From a checkpoint of a small mixture-of-experts model trained on Wikipedia: width 512.
Below are experts of layer 5 (counted from 0) of a mixture-of-experts language model. Rows are named router (the router's row for the expert), gate (a neuron's input weights, with its number), up (a neuron's input weights, with its number), down (a neuron's output weights, with its number) and show model dimensions 0-127. Each number is 128 + 24 x the weight over its row's rms, rounded and kept within 0 to 255. Numbers have three digits each.
After each expert's rows: "raises" lists some tokens whose logits its average output raises strongly, later layers aside; "mostly gets" lists some tokens that are sent to it at least half of the time. This comes from a sample of Wikipedia text that the model never trained on.

# expert 37
router:110118167130103101127099118103155141138103123149179108118160144124171113121160108161140098134108136171138139085103140111116117138093152134143076166093104132156144105116091095136138145151139083129106105151114103120124123179096162145124087135151154086148161112127145147123116144117092129144099129115101151136106152137158163098140184161132134112131113130095117161085151113112123119116168
gate0:111122118102123127086135094136136155119122132081119110096083100115146125098138107134136131134106083151092123137133103117132137102140130113179101105112149115116131114107109159132161146141147142121167133127124144133107165145135087097112105128073144068145139098146142138163139151157149141125101150133135107117154091109150172125146128126148154163135120143149097085160122132142155118154139
up0:127146124139134144119122146118133135191137092160118123121107141149131120108087093156134126103124122132171100116150130151154129110132059115110121097126096084136121139136116119125103119115133156095126121107155135098079147148092115118152111102117101157131115129135123147122147151114123133117140104124129136129157150123110131079110103149124132130109146140111124170153150140153113140138103
down0:153145114122104117110106117091102111132143095175118126119122135138131129117154116141119128127124102142103132141058121154104142126136147144105120110151144130151159133086159108105089122142111167119108109114151123148147099108095119144130096150219113122123166119128126131170162124097098177133162123178126143087104136113105109129120121108145146185158158135134142139106146120114115121131153
gate1:151088133170121144159131086128143120108097117164084111185114122174120137124123108131131139125141135146109132144130141157124119137096125181104127156118135080148150116149138126141138128104138132105151103152124178132148157103118152123148152131079129170121116150131131123125174142145165137138103118076164131171151131149098136100104119136107138131132113096154108119156136150133156119107141
up1:125138155136118115111137149112133143176150153125143126105099151099133097140146114098096119114117132129194114076137095114123151147111097094131115109140165118123099138138128127160130142135112117119118162123126098134136152123138182099129126116160144146145121126148112132132119088105092154126160121119124118131151105123112118133167118109171120144102097107140139116102137117097117156128122
down1:133087129142127103108152130105105124167084119127101148127115118159129133131105111138122085117151123132084038148099130150149124147165159135137121082156178098174123160131131097129104128116126167113116157140105110129164117124151109107162086101146118123119131090172087153119126084124114087101106115171145109121134107107130078158160121151127151172111166207086124144088123090146098154153117
raises: " and", " the", " with", ",", " a", " in"
mostly gets: " However", "\".", " became", " came", " named", " century"

# expert 29
router:158156102112133161128162095147117124129112135131108137128086150105113150117103140129130151131117134131125121157159122123101135149117124134104104088105117133097162136138130127094122083163070111116132121137089143111135133132118119085087114091144137173069122123136148135171134149136151083143159129143114131141190119154107131147120079106138124139140134155150157128147133135106131164103107
gate0:092165094112104152133141107124119154108158089145150110123158113099143159094125100112148109142129177146145143187118101111178155137152145130194116135103133163113132119158103146124166135146129176112124143075136135130109118085166102114116142178111136116118178128121129142154117103164163147152116128163120102165142123117129139146102118095154121128168168159157138136134140141141103111147164
up0:182130151173146125097113111109132111103133180142107149113091115147121142075146126150102139136128118094122113146116087132127163149139121135125155144136147121124119094118131116162129142120107104155151118133152173143154090130106138120099128149128158103134130150129136077129064152129090096160116135138145132068116113138127137117136140115141165094095130101155166146153101142091125107145135
down0:188140141115136154104108095128151146107153142157118114134142132143108082143174097086162131114123132124105106123127133103098138127132104146175154145123129088136118074146173127170099161120120123086121103152086066130167111088143131065125119141143173128106131177103159136184171116172094115100150089125139161093134132115133139102186150117137164113129139125140120146078133164106148104155113
gate1:109088114121090147116136161128065106141134137144162121132110117141126134115087156165110141129098126140111093098101174137129120112102097127092133172111123126134124102133159162095122115130115095135122157125149105147157086120130141109114106161158107098130183136137109134091118191148147162127113139118096125107158090162179156163095093141122104116115130121092093146118153118142146141145116
up1:115175113091183109080119107114152150112093101095135115124134172142140131161138141150115121131139155075124175147112124129124107190137145077118151089142068143138127155117120090133127123118128119143104079166126090110098126096126135135132172138121154155147102136092138133181128089150137109141167160138147117134125156130133122124125131126116092108138141131117139108105112165162092151124134
down1:101126125096127105100133124168151108134151117153122107084154150178083096108090138125121137137146100110143166112128121057146101132115159108152103116145114137137101129125129150125137157109115147080151120155116128102165138129108142136153139164123078081156089138166131118156120140127121117110136116122083117150160125151121096152128175134142144146096149095127164099139110158127094148122140
raises: "adi", "ub", ".", "up"
mostly gets: " St", " st", " sp", "St", " j", " c"

# expert 13
router:154142157101146137115100162138155148150106136144154131120110145133198101117121144157177129157139146175151142095101120135129122103078129119123104161148135110116125135143100133105088154095158080131112118157126147125132131196130087132118124119169109117083159147170140122147130136153122117127091114133127133130138115110164170105135141196102148128106089126133146145148147061098138119136109
gate0:135119123103110110155115132109133108129156125138084131091138133098107095132175142112138123121134134123114152104082111135155094155126109149126129122110146180162112115114139157138147145094116087122096098132139097124175144118190124088144095153120155160137149139163106171138181116100123099180139156118098132164144022091117093155139104097104132124096129146164108146116123174119093162111103
up0:108117122110165129162139125121114117110122057149120096147151120165168157123086160125121121179147126129091147162118120178131103146142133134138127152142134106101136141138135112095110144128181114122070121160115168137121129134108129114111121147149134136139121096083125081125145130128133103130143089130126145156122137129089135109082117131130124119171111125106137146142149142128096119119127
down0:115098104113142131155136138109117097144130141165114147151087156154134136108141119105153125115114100134117141092130118134121131155115105104169103142142134076142133147160109107148134113168151090132147108135121146107131116117140124140110112086111156103179132106156122133133156119122167139137112148143139178136095116143130134098150131130117144163090118146111144114099156092057088134138133
gate1:141150112139121145102139122116149114108100143144129123207090117076123123144163126122109151128115123132123158136160121122160131116126110165179128137100123149155140119170149142160126135139156114137112133141101091170140120116138158133167118123117087091152178168141098144119130117094129135131106118123152144113080130119144136073144156130125165175144150163119137115092113143099125151136173
up1:128108118128132147160150168113092161153096130094100071114105160110155123182120136118121129104156146151128147164118140092116110115128100165130139142117159109081114101145142127179121139130154146114172127110110108094147145089146130157102125128142084136152107167124132134125156082141117100123119136129141137143162108144132115114156174094091147124156093144147135127116077097127145160129159
down1:096171131134124154151082142135104122113140137096120155165133142123121152161107135095134159151127104155111141075128075141143132089100121127140156185143076142150137130116137092140125107138150167105119158196123098112106122152113127139116124135142113093128137169137091111099148137134146130123184120170144131126144134139100127154140138146150118119084129081118129116140123130099131132131126
raises: " In", " The", " It", " As", " This", " At"
mostly gets: ".\n\n", ".", ".\n", " but", "\".", ".\""

# expert 27
router:114154137161109159108131184118112126121132084095125145130130143147127128111156139108077123158165155169153129131114155116112143117177110176117139079091118085134150093104101117118148154151139088105116167118137141093120074109132148137151131137162110086162181113107175119077092146138141144114092141173079147100113135123103159103091137151129133159134177181130098142076110151122134120126145
gate0:115136113163175108165073146107127130159113140143135134133086127141158132114110118130093106066093122100139121145104116104124133117160117184102079131175077135171106147143166134117133114136126136124146123127137118142104145095132138105115124109085133107161137108124141142150141167147065131094139115095132164136137157179128124100093106156150154131084170131103143101164094135157106088146124
up0:144173138172123115123103167145150157159125149155141122092128116120170105117106152127125126081105118119154113158171130106134117119137156193069150120170105110112089150127101107101132073100106131131119131129177096122144182108120094141157162105104142127142122114098122141162134115119117146115118098144109135162141153099149144112123111119139084155133178126100111135139130099133113109119143
down0:150102106122144132135120120105098149101134110143124124096058137141123117100133154100124087107107111131091118117094156147150107111130135170100136101143099116147108086135120081122092086129172136088118123147124122112109145131139123113119126140137132116153107136142111125113190097177061107141141162121136158118154156133118150110146117135141151137128159139142152118135136115157147132090181
gate1:148148078099128116155159148097076159177126153106116078082107114097143109147108074101122113110163120103150126128147125098078140126132136152129170145124139161120113110116133139141135070135098132138077082108119142105132130087126115132133122113154136134112117102124177139164129136125163164084139086104110181139127081088154131103154117128093166125126166142147114158172158115115167117091118
up1:122128060108131114140125110127119130117115126133112179105097106110125172092173147115162141095106170114146106147102130131140123107161133116094145154138105103152168128122157127143174155115151110136091126121151141151181140203133120116142137084157141121117132127154128144122132140132083069135107125126129107162143132100098124122131100144153145149111142105113115096084142133135116168137136
down1:124117140161105131104091116129166104109126156135140179105156126123094126110135168150082156174132145146173115094144196117131157123134121107126096132101115134123151129144128094126118175137139106125124150105079105128125115115129164158162146176171111150155077123129101146151144117140127106131133132156140116152155106173116143138104122136135118132099115116111133097127124153106159113142207
raises: " a", " the", " ", " an", " in", " all"
mostly gets: " has", " have", " had", " would", " could", " took"

# expert 44
router:159174131118157138139123157138105120131118107109114178152148117187133102135136076120093140150124114075119137157155165115140146130156139157162112161109116083092156111125114156137107160133129104085161150097122134102098124167138129118148115092122107121200153117136114091103075140160115096136089116113140124099100118175144128131117157103145144138128143142122130165111151137110092105165114
gate0:094115145080136131089119151132100093170143146148121123108121107155142115112126100119120154108113107092137124152145061094133136112156128131183150115142085129110133116160136120151161151132117114151070122154113127157112137107138156104124136157125115126143146141087158093181147158167148109132103144127091144127141156128111102148134157149151145132106127131153134115170135116149168106134144
up0:140103107118116159118130113137127114169159148145145080149162091171093162140125152134118120159133141153129158109107177123125120158144163115127115107194166141161166088141115176122089146097122116090134111176112114135119120123141136106130136108094137144130166116151131075100159138175121110121063106121105132138068113108146149161138122175152125111127129096130185080115150174139096107157133
down0:129119174153130138164141089148158142090129155156152162086156136104121141156108141142158107124097149116102124138146140100136075165106163085150123126122147150117111110114106126158111168144163129133104121132120141123103122110128130173130134124130108169120142110154102108112152117172132121120101101104145094157122109167162118158150174155109142136142133116143109124077160073092118138137091
gate1:132141089165130150120137083107136129125163101119108154097131065087105148133167149158122109114164102112163105169147135139117137151116133111136130106144106123139143092116111121103143083098136128133160116122132128125102131138131109148098137122176131136131095121124109125144135121117154109164110124143138099162152090120101082123150134117146115115150125144091132140108142110124118111149178
up1:156149134124145160124155121140151138149159134117148140160151161128109142134087147134106141148078155161077116110105083114108134111136111134109100136085133062122099120118100118147113193123133128081125117134125138100178120119130107144135086095144122108139158143105087126103121137097097129151125128119145126114127099137126102141092151160116151156153114143132127101104134135132092165098118
down1:139076114104128119142119148127160166127144112107117121111109119061174161146116150160151126141166172139126102115096129128114126142108152127119133136132153140138121161134107130129132119141134140138163144187114124152159101130151144116074115114127144095153140158137126157122172118175105156142144112150108157125145117151113179161115105099108145088157162112144155130142141144150129114123132
raises: " in", " as", " the", " for", " to", " on"
mostly gets: " released", " used", " won", " received", " held", " Award"

# expert 14
router:111121120130134124140109111137147126151137155114137135138157095152139138142136095137168162193090096150116152091109106120099155125136112131127151126152108119178170107125108116152096102140123135136136089120148099112150111138089114138108131138112080147141098150108162131132123126135109135190145153066126089193139111133137132127133131152103124083126102103126133180125129092141134113101136
gate4:134129163135144147150159150106138142126117107159131095065077074110089105116098100101160125106152134121109121149111117078124153142117128161144139132114121146119136125107096121160137124099101114171179143106139091156153155138137148164129167139148143149116125105112144117143117113108101114115179101140091114162113122125124113131145070142115154157065134134128122128125127106111141165144118
up4:164115120117128121119147134132151162140116138144149122100165091116143142096102137143138141128125116128100124128124117097099195133120121134142092112117131124137133148125107115094167141090119112174133131114142094189139172130180149114156109162104116130141106118120125158134136102145095136113131169114046114107099140152178104138133160114187138141093129109125105119133110098160100115159137
down4:146148167133159121127155167138150164068146181137150151152117145131147136144155105131154138171063116097090123131146113119112111097163141141144076177102133149112130143155129105122088153162130108141083135115160136144120152112144123131123120179160100129178122137116138139163085156097131079107092104141165092111134131155126103151144125105149090084108110149107132154136154129128185122128111
gate5:115133108124131186124114100159097140170123115118142128085177158162170130168117120120111127137118096182143104135143127128129112115136130119100114102109143100117137109132115093139160137133168093088096127134101095096099142090127152142106113092147169129151089122138120115139082124139127115118094121174164117110100091132145131114131114128082151129110140137107170148120124102125146141158119
up5:151104087150141118119123099077085078166152087146119181133119121128141117120138124098124107189163123131113132113099176116097098142145130165093119130150105096141174112108143120152162134149153110115135117158093083103114134166130110137123146140151131188121149139172141158151112127133118084134147132167165123121083105124131133139133117103110130122176117108145119107115112152157120126142108
down5:134099129150112107111108130119123100111168141159113119134131156137134136151090117145126106126156121154105086102138142095112093136136117137121126139101155141120109152086134139152122137118141119164116167140131132149128106146150115159126167115153150136161126114146109090156161112110113104107129131118164105166058100136159135124104139125132127105134181104109160127136125152100120188134163
raises: "0", ".", "6", "5", "8", "7"
mostly gets: "2", "3", "1", "4", "5", "6"

# expert 18
router:123121155144141112123136084123147114148142156135125164142147091134136123140147120140163152160124110173110166090098101154103165150129127106143164136139143124178139114125129128136103119115123133122132089122139091130126120090102118133097145134092108165160121114136118143122125166126118122170124141100117085158132089136151139117108126159110149142092136109161132129143137125130156119119134
gate4:137110111120135161148120120114156122119113103119144133115147127168144131125152111124143156159121144104143100142119099127152149142145138125095128116192149133121149113131140114082157136140105130138147154104069107149148158138175110115127096085058105147150140136114112113126147165107137125137168116136172125160134163147120159139131148123108148144114167113148153108122149129156094127127125
up4:113149122101074159157106151107183136124125111131107168096156101139100138066141123151153126139117072148103122116102114179147131140185144141161142137150138102126114146130131144124125115135161128146154134092121111157153120169179113134108144120114111108150145132110120132115125158147178124111184100109107107130135166190120128090155151136116122134072156141142124112118133105146133129106113
down4:134141143180113161141123134142132142115114131088152083131110114144146111122136108141115141074121151097163117148120149124144155101129117112091140171130091137117156136121137118082123081122120147151183121130093116134130135136124069114146087129111129130103167109128156132163183114107168126153136101165162126126166108105120159170124132135125087140141155109163103124131159128113116113184156
gate5:107131113113167118137124154136188133137135127151140092082090110134139145120120112137157102133153139147128125192115106076125110129104132114144140091147154125091111101156114125129104133126149121119117122129133112155129092110115134108160103107108133117085135103116108142134092103127085108104140104119147155196120077147120114130131164098124091117107107134125105131137115165125083121116127
up5:115119157108161114158110132119150087134098128160136125116091125153085135119132153109114054143160157138093151159106157128171133104132117135160112112122115141148123144158111163154115114094114087140143114113110070143111129133113162141117164119117155146123126077134101111137143134101163122122124122107102108153138124080112152147188126136106112127164124088116095133121145140067167102079136
down5:143127098125119135107112127148155138121162127105083125132127104099151139132136083093131127124126122137116103099115118117078113183126169135098119116157085145092094138134080116126134175103110147097108098136104141116129124142112098166138167150089133104122097167132126131117099125102181150087138136167105144115115138112129119178109122148122143070125113128123121139115145103114151090152124
raises: "0", "8", "5", "7", "6", "9"
mostly gets: " six", " four", " million", " five", " seven", " eight"

# expert 11
router:107119122144133099116154117134145110146155181135123138150152070141129144145129094175176152203107098182101152065124104153113171130114135098121145138158147120147152139114103117133099126152104138112129110127169122090151111100108124135105145132127105146153114128138140128156107145123124105155122146104131091192128098112154106130115132155118129108125132146119148177144134115145149117121117
gate0:139131121153126120132102105169138129101089119142126111134122082131149144147083104101094102121111166128129133150158131116095141119138129146083096128157147150129111119127108109118145131104147132116141123157125139113166151122140147149120116102174156141162150119159126109151088099114131125107149100178152134106103122124165128135097108124109161118122150144136160101135152119096116132076122
up0:146153139156145104108137121160109137114129124109124133160091108130105131104105091156070130106089208148164139118125121126101153120122108100094119138147117158136147171159134103120146159081125125120127129116158114114150140105145136114121142107129114116180167150096136094133112099139127141141147132169124109091141147135122150148126107133096174150120115133128160055137132109126122121089135
down0:115154117102156119105114146157129100124158137100071108133103161114125129113137120130124129156141109116103147085140174133151141132161129171145104117141065129120177120096164145112135136153090140140102102097098140113164135165122141154120122125173115165126120126126153123140100130127104124125090130133134096127147128138109127108109124101147167164143134105139127111118108087136106088148118
gate1:141156136132128095111117137135174121105087125116132099104094137123152140096130120095134145153122114141119151119148120121144120152087161106135163139141122141164116123153126145093153142114133134171149157104124105175155098090114085130115143153078093095132109132132135136120157077147139144167109177152180134109103155123168160093141128104173145115129086145097095098119117121122130152093137
up1:139108127133141152177113118102095130135158139126122123142155109152102118149140104153143095135145127143150130144122145137117127117170115147136130107105120117096131173132137119130105087158156127112100112183108138114129150158131138143137099114125149158116149154115114122109087160107100112104109111101086113140156103126097114167125109168112125157130137142136159117151154123065123112143133
down1:126109118144154177108118158145136102125134132092088099121124132139104153140096110141127133166146132130112110129101132185147167143144120121124100120134109120198155098146150138120121110153098114108198104119088106133100127118132161146115138101089117143107103129152108165121137095094127169124105186113135123156122157130108135154138121138145133110122146083126118116097141119124130129125109
raises: "0", "1", "2", "3", "4", "5"
mostly gets: " +", " calendar", "2", "5", "6", " (−"

# expert 35
router:060133132161138131182152120096094145122106120118147085135106109133122121134129084114130108098118128164113136137106117120129127152132100147139171107094135116093063158106102133129115118128101118081130153114158112062135136123079099113136097099128118113139140123145134127090104107156149128076134140129100153102116099140120122151118135131139113142133121159150114132132138126147111154105132
gate0:137159104156156122135103112142131123131087141121153112118133157160102105131161092127129139136119103156094096106162101155164181146131116113138134089154121132155121073124134098122121138112132120096129092119117137151108100150156127118119130143150095132135149148111107112156084101109164127115126157136157118134139140112141143152143116143136074120143123113107142142130102126174117138114150
up0:118103070151172110166149134140148155075135139124099109115129093124160098106087132118112131114144165128127101112105107092118088149112118112134135142152130143127141148123158158119108142140105137179128105110120142142159143159043062117121101094127152142122116126138126138116115132120155116147148128121100150102150109164104122107107165121109143153143100163120154125125136117119131101141120
down0:149178078126126125183166120150171121117108115151136162131164161123118139115086131124139116119093136092106110134081128100114132079143112132106117150141153149155151143111142149146091088116108149078114160173153187138153151114144118107152131082131155076127098124128112118144125105159141142089140165092131145141123137146156144129125085087096158155158157090132138117087089145124113120122100
gate1:179127087108160141129146139174128141142118135110103158157089096128135129146089128114131159170117160122104138143070124130127119085156102135113102116142128082174158106176146155118151109145158108084105143125111159129136164128129134135108068129159126068114139092108131104136105093121113107141112113117131146129135150116166130123150129173113122100118157152146148135133171139133162122175146
up1:103116202142133129143116119127125105107100130151169118138140192121119140122177134134118073108146130100149094124125140143116124188111163159148171146136138139102106183105119142145136135103120142166137111145194059155118163092144128127102156102107129142091124158146112140096151152135190116095131138138111108106124113141128132131124111081199125127142103138143160115112109111150150144095143
down1:109168128130116139121147137168128117098113148107088104136129093147089135094103152144143104162103149117144131148095170181131136140113128110128153127124146180095099126113079164145105175096159105090155130119166124101155148113162136118151118121139120113125123082106091111119177111161102160116145147122137097136166127139143144115147127173145120137106088094120101097122153102118158194123125
raises: " be", " the", " a", " become", " make", " have"
mostly gets: " to", " =\n\n", " would", " until", " I", " could"

# expert 17
router:144149141115125164105142108133137116110119115128098121146118134121092136119115170130132145141139165135115148138189138150134141174165111129077106065121105123120140127095119093106122114150070121146124133153103120150128132132119093091140105143151137150139145126151137106101119165138158117144148116133089129097159137151103135109115079093161149144145176171104164149115130149114129137125111
gate0:077099114107079107100165141124096143148123133111122152119140145118179120132142101168145134135133118135144151167128064150104105153101142156128107124143147128109146143086108140112125151107133130134146156118108112126112173119135127150121166147120139105100116131116146109140142156114118132120111100088098160129114096146128132080094142144100118180168116109144112158112124092130124146136113
up0:119137130105174133139107095104096085117096150107128125097171125142140102154131090129147131124142139138093142088184114138119121174157113143152112147109128152128126141134120135117166105138142136136136132109152162103140072101115142135137111127164156131124135128186097160157155090172139145149115148155113130129176153144165163128154126152120112086055097192116125107117161133169128064152144
down0:136175171102118106157114123142133158134119147112162087111165106089127122155121104136082085090132129104122122161144148124086144123119076157110076154152111121115090093095125133152114159138128126136090122132127133062180149139173095122130128125121123126141154113096116122158128130124146139147169135147137117169150118111144169124125142093131107142109127113136137129136094112122165121165091
gate1:151161086125127145114135162115176133135117110134172092111128123118099147152116114108109150105164162120137123177176131134124109122119151109096148138087119126166108112107089104094155132141146114119137150151142148100192157116122119104109122156123115138155188129130187137128149122130111106115124089157086118152123089119131159059150136114090113122141094088132142159077163143124159161087156
up1:110111092126145148082167080122130152155113151135140151118129111163079099157138134116124136137101154097132124136139118147081130090146113149143121097141102171105101107084073089154128155123151126120109125145150167144153126104077153117126175180152169175137092116128161088157125133117126134104177091077143108166137106101120134131141153128118118146151108146169169138126129099154138168116124
down1:141134134135130150117155179151087159144163121142169121152084118121110082146155160120115160120101164102100135152162152099114128137138126113142119098139105157103128099150102125102142127152151115119120171148079130132150104092097198152139114130134093103108154149120137126139151109145093130127148133093141111159133165150139103098095130137129130140115107112128156151145121092149121115088148
raises: "ig", "in", "em"
mostly gets: ".S", " sp", " re", " h", " no", " un"

# expert 43
router:185139157131124137077103163150163119156170140142141132175140156123126140189098129130117094155077111136078156127163151127116088071138131122155110156149105159119136106124149111146138124160105062148121102100121106145103107122090121120098131150126157101165145131102092112124088087150177136153137152163150164114084155128118125099123141127145145117153140129106126139153149162177096127078159
gate0:147131094130141139130183089086115153146123155108122091096144092105130150129107168135091112121103095139133141152080115133153085128143158150136115077137073132144120108118099142098101125149119137122106154106136151121162113114086110196129163139171145123150128158144088159186117150146131112124154127115099124104092104078137133158136145126113141125092135130115165118116172128115113102110123
up0:153129131124148108131120151120113126131096121118173172145103127133140143141130089119168124139112135115117097149111119097162114151177136151074158163130122205121135130169137096104134149160210113118124115123154112133133114128121157134143142127131145113127104115115142117154130097113114160102124127122115122112137172070153174170113111180128128150154154139130120159157125124134092132145141
down0:117160135159140116180117149122093140110150110078150092140151114122103176139110126143131117120104123081092147128117144132178120143156165086089112139122110145164123112127108147182106152129139162175110157136140114152117155142096142048127160156108089151165104081115091112124116152142159142145192123129083138112128133161165121123155093128138175141133114116193166119162111150120128127137108
gate1:105135170140156128159158121118119133132123133170114097098151135150138142139121101135110150128133140168176126141094124122128122152146132139104108072102106144109129089156120135108159134112149086121108107119102128156120147137099131146133134163198097098153116121146128111100119136121100187126146087139127096148116179077149119103136091111134134149148177159159170107151121136121109114141136
up1:130115134139142132138123112124153161137155124148110091150155146120139135131120136139090147161120111115155092099084111132160161119082128116122155143155123114150161122164120132156127112100164139111144110165157128135121129113107192173136177125123100122161119124123156095149101103129100156130159093144129136136125155134145155120143080088101141166092164135205168127113139124142154113149106
down1:133103100087114133151157136108151115121108167117117166119108083119129135108163160132102121107110104127094115136124135126130147170124159128100142162110145106110134137047143135128112141133138071133122099112109138117130139126161103123121140102105061115085182135137116139112147160108117091112106141122140134133128114125161121148142159172143153135134115116088119104061123144128110168128098
raises: ",", " and", " in", " (", " for", "."
mostly gets: " series", " game", " area", " version", " development", " Squadron"

# expert 39
router:126129176109115115101131185127120150115115098126127160136153119183121104102161129112112105089135157191146129150107185105129157119144120139112130130132138116118119136113087149133151156127148107145117143127174128049129143090164134090123093093109161092168143134161153167092097121150100112088116144151081132139098091132110120160129130134181112092117170158149126157127103128115163149152130
gate0:174150161161125138119140121133157088111106115126147130117164144121157170107126123132186168119092137135122100109121151126144133127150144135142097135113135127100167136102124125148121160131140174140113143106132166134110116136133095140110145111134093140130128135159105115109164122142140142165111122137133104107115105113094127131099119113135127133140146164092159115129140100101101162117114
up0:123111122130147102147134124193154128139092153115115172156110115173102071109174131136108101200183139176080106151086181136126131106117105130120120149144129113171133100113124095170122122118109124117104127087160119099132097133113083157122135107179104134125139123132134104103107137115107121141126157117110078113136074110139092157105155136125125107149142163120105132127108092179132096127081
down0:137146141141124160141116143105091153159142139080102128171169134078158131126112107091155173120097147111114114130107121170115089148129132089137128158097111136080130141108116122095166128107166093135145118119103090136146148136130126126148110156104136140110130162111142128132137120127090151172136142128156151118128105094136154099116148115115138160130105132138119151099108204133155143077128
gate1:099126139143137132112116102125142117134136071129109123076158118109112158122118113143169149111098129148111128121114178097137137110127090086139144098168125118073147131152175141145166119135085165117158120175091133129137102155124119124086162110128107108122155110077139105135136147134122161162131090114109113137124127132100183115133097166138107095137123141122125089099166134182156121142114
up1:147122112117124134118100118130144157146157108119107128054119101134101176119143141158121108116139146135111138116128133116136095112121126103119140152139116156124123119148093183139099156114114124116141131139108124095181140141143151142134106120110085100113137148079075171175157134137115126144142125096129147114116124146100140148145129204126134128125128153132123087068115190138118119146141
down1:162104133143156141138147130164116092124145097096120131128098165116159109105104134117177088131138146066125137108142090114107145123115133153115147144119180119091094151143142123112161133111136110129124098139167112167095155119142134132130119127125099101108112133156098148135153135135084144124129164134151104131106147129113084133112153107152125146147134121131153160106083111136151138175117
raises: " the", " a", " ", " an", " his", " their"
mostly gets: " during", " under", " over", " on", " after", " in"

# expert 1
router:152109132118128153108096115118131083098127103132114085103095161113123154126164158078128134084112127096127164123137148136180156135119169159112126121112129121125112162128172133127142135127116185180086131108120164152162105144134153133149107135128126151120137163129104169095114089104108096154161080130075138154110146121137109153121094114139136147160141127152137108097141107109117152125091
gate0:146109121093105130140131120145123107081112174143139180127140114154114136148116142126146079145139091115145094109120100145121174150115089149155159124122121152110106129141143133142117101176124114099096099197120139139136153121108110148185139101156135121136121172111155139088147141122124134160162139111099089120125116091121111112118140118154114177102107128129181124124160115143096158126136
up0:152159139113119126150138131135089141154100077118092165122147128151136166134085169149130138129182119119147114071121148132133150124110099142140150150161126159113134123064115169146100127118098119097120124125131134088112133125123122133145172151168134125175143161131138126090129122140125151143134161100117096147120095158134114132100121114122111117103106177084136097094155138154116153136155
down0:149153110098137125113134150087152151125140155151130143139141106105183145113149167172139143164144126138146096110122113114135138129124106158157140109097110161103127138131164129129120134109124111118106096144128133103094113117170105146186151112109145161166151130124155119163082124170130106104121100143127101130148091078130102119132136137111097157118134147122138148105116118135108112106149
gate1:137137114117154138111159114104096101137146073124120136114132095157200083139152097145145149160143132168135112114116132095089137164140159110114099114115117113079135079124131089132126147167132175145184104135115095121123152148120118123150139131126135098124091124106102112103149121150109164138124104110135098157167138133108121135153117145166146080112095114123149135110128119121140108155072
up1:141125078119079136122128132133102091150077092125136122124088126121166123150148136105143132150156138144163117121134095113123138115124135132124140120118126093121129120127134087124168128126149165133096141128109078147134150160163166112104126117126113118156177150139121142098144130118140163156168108189098123143130193123106098130106106094117168120131113147118101132138174104133155139146164
down1:118143100149101117112142129118127111141152143146137079161106189166161153148161127108077167116130129118133119115078147108147143117179163138138118148108106144160171125130121115070137124100109151148114173137150120152140108169161134147166106126136165122144112111200120139141132098133100119123116094102077075088099118136163136179086119111111147145139107146137099105144115142136062142172161
raises: "s", "n", "l"
mostly gets: "The", " The", " Royal", "This", " Part", " Grand"

# expert 40
router:138148167132129137091081142143175114136113119122115113134107139108107124138138149112119109151132151152086125170155144140126119131142145130128093165134089140129135137084146178124170091132120100160122113118116117150159128124132143140159142158094148139139132121119110131108096116148152129150129140171129138099119136164119153082132100101157142164142167124113081136188122178169129147136085
gate0:144133121142129141148129120121124117150162156138126139118121154115121143102137110120100079124133159072144110149113178137132144118097116115076132133145147131122119124127089135147116142104125076143116162139098100158145138148094094131139072081112157142118120105153121117138165108105103150110137130119145150105142140092131137108113142139105157106121145130153096093177070128147102142147151
up0:136118102099144158106137105135141126094076135123143118124130080135114094125105154170139184137152136130115103140119106158123122144137148117171139106137153161107162105109169108129107100086129142126204126094163152105111103111155158147119140168125114149092094133091110135107103138162134111117134100148136111088089091124138137129166135067158107186134135124147135135124130126091152120102109
down0:127141118158103132144108124145139163074131130134126138138122145153130121120135109114158091117139081157122185119135127164166122140181136134136153123145165166117115093106175116131108161095124120124127101172112145087129114130137123122079179117130140172138159137102117069085097142129192133140138174147108166115122097106141131114102134152123111124130104102168115120083135138114154139135146
gate1:114133107128155112085124128110146138077104126163166116076106129155151143098124101150170125118125137119120156135126105151158095131141133110148126091116130120145142134125119153082112084128136108118095074200116161101103104162124145112106156168103164150146132113136120102113113133148157140092141121107121137087102128164138166096117165123138117120096115186152123128142122130133127148137104
up1:111095130128132119101171108160167119116149137132097138154115162139153099120133135099091164081152106083155119161097123144119093154120122128126122104100120134142172111113152110116145156147105139089123158103156105133108125179109137136162100098100082115149075143136167092116119133128132098119155140073127147152118110113137140098076062153114146168101127134090125139139137151117089133135102
down1:135116137125127105144152103142141105130072100137116107133107133126107115127158135131134133100141082111099104120159106159149116147084118131145121128128172137117131144122170150134127159135144110084137122131101060117133140106126137142148155146165102146148136145166150156132125110138150120143115112156164128160138129136109114127138106151087122171113117110123136115131093177146113119140129
raises: " and", " of", ",", " in", " (", " from"
mostly gets: "ers", " women", "ions", " those", "ons", "ations"